{"n_layer": 14, "d_model": 128, "n_experts": 64, "experts_per_token": 2, "d_expert": 64, "d_shared_expert": 64, "activation": "swiglu", "moe_layers": [0, 1, 2, 3, 4, 5, 6, 7, 8, 9, 10, 11, 12, 13], "router_score": "sigmoid", "normalize_top_k": true, "routed_scale": 1.41, "balance_loss": 0.00271, "balance_bias": false, "router_cosine_scale": 14.0, "init_std_router": 0.0151, "lr_router": 0.00149, "vocab_size": 16619, "norm": "rmsnorm", "norm_eps": 1e-05, "tie_embeddings": false, "optimizer": "soap_variant", "lr": 0.00584, "beta1": 0.95, "beta2": 0.95, "grad_clip": 2.0, "batch_tokens": [65536, 131072, 262144], "seq_len": 256, "train_tokens": 555300000, "steps": 3945, "dataset": "wikipedia_en"}
Below are experts of layer 9 (counted from 0) of a mixture-of-experts language model. Rows are named gate (a neuron's input weights, with its number), up (a neuron's input weights, with its number), down (a neuron's output weights, with its number) and show model dimensions 0-127. Each number is 128 + 32 x the weight over its row's rms, rounded and kept within 0 to 255.
Before each expert's rows: a language model's description of what the expert responds to; "comes before" lists some tokens at least twice as common just after its tokens as in all text. This comes from a sample of Wikipedia text that the model never trained on. Tokens count by the router's weight.

# expert 3
Pipe separators and line breaks in numeric or list tables, plus short word-initial pieces such as ic, ac, ab, ir, dem (Pecousic, irreparably).
comes before: "\n", "|", " ", " |", " (", ")"
gate2 [197 155 123 104  77 125 210 210 144  46 100 127 152  96 122 105 134 106 132 164 124 157 122 143  83 136 162 186 164 157 164 179 171 104  96 123 125 135 108 129 118 132 127 103 152 172 175 132 144  90 163 140 157  79  99 133 110  94 136 180 135 170  81 133 114  85 136 136 117  91 152 102 107 139 140 180 136 182  87 155 166 118  80  96 134  67  92 102 144 101 120  77 118 129  94 129 169 156  85 142 127 129 134 121 148 119 186  90  69  87 181 105 132 101  91 115 129 153 149 133  88 134 187 149 122  97 100 121]
up2 [ 87  95 120 122 113 187 185 200  75 115 146 146  90 160 113 128 117  82 141 108 140  95  98 103  75  73  34 162 142 159 103 129 182 136 120 134 113 106 103 110  63 104 170 135 153 132 136 125  97 137 131 139 156  99 112 146 129  80 162 142 137  90 147 115 130 155 133 100 131 139 110 132 200 117 138 177  61  82  97 136 111 143 131 118 174 156 157  78 139 148 137 119  66 144 167 158 120  96 124 114 138 118 101  88 186 110 135 149  31 106 120 121 134 134 141 148 152  97  87 113 179 117 125 116  89  92 124 207]
down2 [160 135 145  58 147 116 154 125 158 119 104 103 149  80 135 191 148 139 186 147 118 114 126 106 106 165 137 120 168 102  91 172 158 151 126 127 115 148 136 117 181 153 143  94 130 128 173 137 134 145 103  93  75 149 123 107 122 135 172 139 114  99 194 116 134  88 154 178 123 132 114  77  89 150  85 113 123 134 118 132 125  89  53 208 123 133 103 127 112  45 181 178 147 164 133  77 131 179 153 154 118 198  86 119 102 121 105  92 161 193  99 153 130 149 194  50 115 127 118  89 113 129 118  80 102 147 129 140]

# expert 63
Nouns for fields, institutions and professions, such as research, education, Society, Institute, Journalism, critics, Design, often in organization names.
comes before: ",", " of", " and", ".", " in", " for"
gate0 [193 134 104 146 123  63 118  86 119  90 101  91 158 174 172  97 136 114  82 186  86  67 101 104 135 136 182 198 107 110 194 157 139 108 110  94 140 172 140 127 162 121 151 129 144 117 138 153  79 117 158 131 105 148 166  75 103 157 112 142  88 130 139 112  74 207 134 130 122 157 112 162 119 165 120  91  83 119 121 155  96  88 118 130 101 172 154 133 130 178 155 126 144  91 116 123 130  92  82 111  75 150 129 108 112 125 124 106 117 154  34  95 121 128  91 160 108 198 173 104 128 140 176 149  94 134 138  74]
up0 [175 135  72 108 107 165 134  86  95 169  74 178 123  95 120 139 138 106 114 130 113  95 120 133 128 166 201 107 104 128 119 122 186 103 124 140 110 158 146 102 147 134  90  77 160 156 122 162 118 145 140 202 112 192  99  77 132 115 164  68 106  95  83 144 141 161 162 177 190  78 123 145  89 159 171  91 195 103 130 136 102 137  99 180 119 132 114  83 148 156 126 164 141 139  85 112 127 136 137  91 166  95 146 145 131 163  99 144 155 102 129 156 163 111 159 123  61 133  92 123 112 132  35 102 131 163 179 155]
down0 [149 164 126 143 119 149 175 142 145 118  95  96  69 184 122 153 131  59 120  81  96 126 143 145 122  86 114 166 108 140 194 149 127 120 128 147 143 154 111 164 143 157 130 110 123  87 143 185 202 154 101 116 121 144 105 132 148 173  60 145 128 126  86 133 116 137 141 128 139  96 104 114 111 167 193 106 171 112 144  78 134 170 144 150 183 152 103  57  60 147 163 159 127 144 147 115 225 143 144 193 132 146 136  91 155 168 134 115 124 158 140 120 150 101 144  52 121  78 133 146 128 130  63 108 131 189 101 109]

# expert 50
Prepositions and articles after verbs or nouns in place and building descriptions, such as surrounded by, renovation of, suitable for, filled the.
comes before: " the", " a", " its", " station", " city", " building"
gate1 [ 95 157  81 138  83 105 118 125  84 136 163 155 143 104 119 172 178 154 100  77 125 120 144 134  56  97 143 150 184 179 125 183 144 149 106 130  92 109 166 145 156 104 137 118 144  90 169 159  36  82 104  81 117 158 105 111  78 152 104 165 129 114 126 124 108 137 126 129 144 161 128 161  96 124  87  77  23 137 143 136 139 135 151 115 136 116 104 151 142 168 119 181 165 121 100 125 150 126 120 148 110 102 178  90 127  93  77  71 176 123 126  97 138 138 152 124 138 101  74  53 157 160 138 127  58 112 116  87]
up1 [146 129  90  79 141 145 105 128 138 165 187 124 152 148  73 162 135 172 140 137 128  94 134 157 115 108 153 102 120 121 101 183 124 106 119 148 129  96 191 106 140 129 140 137 153 171 121  99  89 161 110  85 180 174  90 159 128 152 134 100 162  72 131 187 131 174  96 102 140 128 150 124 169 143  97 156 193 112 154 115 153 139 142 101  22 163 174 103 106 164  97 148 186 159 100 110 136 186 140 160  87 123 223 148 133 157 150 105 101 152 167 119 145 128  71  81 128 120 158  84 126  84 136 146 175 121  93 151]
down1 [140  91 100  95  77 106  99  95 141 127 120 152 159 103 137 129 158 168  92 163  75  75 151 169 131 115 126 242 132 122 110 106 142 137  97 135 142 130  70 148 138  83 150 161 108 122 124 121 124 168 135 153  99 101 152 124 140 121 138 136 153 112 131  97 158 154 111 158 218  88 111 170 100 171 146 100 217 153 108 129  79  86 176 158 161 165  82 136  77 104 100  93 129 132 107 170  94 113 137  63  50 149 115 148 138 112 111 145 106 144 122 112 143 128 137 127 142 120 123 119 171 176 195 107 159 117  73  83]

# expert 26
Four-digit years in parentheses, date ranges and after "in" (1981, 2005, 2025), other numbers in lists, and the "th" in 20th.
comes before: "–", ",", ")", " |", ".", "),"
gate2 [198 105 125 147 127 138 127 147 113 143  77 138 162  74 144 173 124 130 126 125  66  83 106  97 117  55 167 157 130  60 130 181 192 145 152 106 153 109  92 116  96 139 164 119 120 184 119 155 169  95 167 111 136 109 100 127 154 163 115  93 150  80 122 156 135 147 131 202 169 134 142 107 107 164 134 137 121 113 160 156 106  87 186 140 156 164 171  87 167  97 175 109 131 122 123 170 127  61 110 113 144 172 109  92  94 178 126 133 111 112  67 171 125 142 160 170  74 170 111 159 130 110 116 183 111 109 147 186]
up2 [136 187  80 131 132 166 132 140 116  68   8 114 115 124 121 148  83  38 134 146 120 175 113 168  74 161 155 155 175  96 111  72 147 127 148 142 151 156 140 155 112 116 172 151 111 103  61 113 141  77 128 141 156 123 132 133 113 210 148 118 134 115 149  85 132 144 172 146 139 141 137 165 177 141 129 134 122 128 113  98 154 144 175  92 138 186 118 157 109 117  92 134 140  80 119  79 137 127  55 140  76 139 140 130 160 147  91  93 171 121 128 123 117 101 115 143 198  91 142  82 173 160 135 112 122 109 128 157]
down2 [100 164 210 198 170 121 149 161 206  67 125  96  61 158 196 133 113 176 156 149 111 152 107 119 137 207  57 117  73 117 146 112 173 119 116  95 158  99 144 139 134 145 180 174 138 110 106 123 116 155 115 118  66 118 144 135 138 110 119 144 161  67 159 118 145 185  78 121 147 144 118 121  99 168 132 142 135 127 124 146 102 157 148 172 156 134  99 122 155 134  93  97 108 133  98  66  95 165  92 112 136 142 159 137  83 135 133 126 119 139  72 125 148 137 117 105  64 142 164  93  66 139 143 137 135 158 169 121]

# expert 15
Field names in infoboxes and table headers, usually followed by a colon: Established, Phylum, Language, Coordinates, Preceded, No., Title.
comes before: ":", " |", " by", "):", " name", "("
gate2 [108  71  80 126 159 158 149 121 110 116 152  90  69 122 147 199  86 119 120 169  95 142 132 130 124 113 121 140  82 172 138 111 140  61 130 148 110  62 168 149 159 120 130 144 128  77  92 156 105 160 129 103 179 110 145 168 110 178 128 137 115 101  99 132 120 175  98 152  99 173 216  83 165  79  81 122 158 158  85 125 105 124 129 105  95 115 155 138  90 114 172  95 177  87 108  89 139 180 154 129 164  99 112 172 141 132 164 166  84 118  53 118 134 119 116 100 134 189 122 113 111 183 159  75 116  94 118 114]
up2 [126 105  37  99 142  89 115 191  79 122 120 109  91  78 127 140 132 222 142  99 176 214 130 123 148 174 138 101 143  48 105 138  77 125 101 172 144 173 129 125 138 120 104 127 127 121 153 120  94  73 106 106 151 122  89 136 144 137 136 160 153 128  81 135 129 141  89 167 116 135 120 188 123 151 236 122 121 139  52  86 152 164 119 119 175 110 160 140 143 154 126 104 149 152 100 153 134 149 131 138 154 124 143 120 138  98  81 104  78 130 116 167 139  86 150 114 130 114 156 104  91 157 104  91 109 174 105 134]
down2 [174 115 141 161 141 144 159 132 152  46 111  88 142 134 134 115  86 123  97  98 157 177 120 168  90  86 180 156  87 153 106 102 155 132 143 138 170 174 160 137 157 143  76 174 133 103 122 187 128 117 109 141 167 164 101  65 106 135 149 119  83 169 137 122 115  85  83 159 170 128 102 142 134 120 120  86  95  99 188  73 138  75 121 121 101 164 157  94 190  97  93  82 103 101 149 140  96 143 177 102 125 103 118  85 117 171 153 130 160  96 137 133 101  93 117 137 136  81 111 169 121 213 180 120 102  76 169 124]

# expert 38
Commas, semicolons, "and" and dashes joining occupations, instruments or credits in music and people entries (composer and choirmaster, saxophone; clarinet).
comes before: " the", " a", " and", " American", " politician", " an"
gate1 [128 138  26 122 148 124 131 193 194 130 135 183 121 147 146 123 131 122 180 129 122 113 146 134  92 173 105 146 149 151 119 132 202  90 168 119 147 115  65 124 159 108 129 126 123 205 174 119 103 142 138  62 123  97 159 121 123 171 130 112 115 183 120 161 152  99 114 105  85 108 111 118 165 120 154  91 137 125 166 111 156 137  96 144 148 105  98 118 114 176 151 166  72 149 156 112  17 139 104 145 145 115  93 184  83 120  94  94 151 147 162 127 136 129 170  83 143 161 172 100 131 122  97  60 108 122 156 126]
up1 [132 162 134 123 113 166  91 159 135 139 129  79 142 102 159 146 125 105 144 127 144 134 143 135 124 116 146  70 150 108 196 150 188 149 165  74 143 162  49 108 120 118 115 151 137 136 178 120 132 191  88 126 111 153 112 141 103 149 134 116 141 151 146  99 166 183 122 134 127 169 140 102 112 111 141  83 175 150 113 130 158 194 124 149 107 138  77 124 128 127 143 145 140  87 150 103 117 160 164 148 125 118 113 130 171 158 147 101  78 132 142 144  96 114  80 143 212 146 116 101 146  61 104  44  88 202  38  58]
down1 [111 102 100  81 139  56 112 148 199 192 153 145 140  90  97 166 103 180 157 147 135 169 161 182  32 154 137 140 187 150 116  91 127 121 102 116 127  86 124  88 129 142 143 188 165 128 183 133 205 159  79  77 109  80 135 106 121  81 137 118 151 165 126 132 161 138 112 164 122  83 147 167  87 159 144 115 161 130 116  86 142 141 163 173 175 119 113 152 100 142 140 130 125 130 126 169 110 110 154 114 199  75 114 126 109 119  88 141 138 158 119 136 145  96 114 103 124 125 143 105 134 138 101  38 154 123 147 100]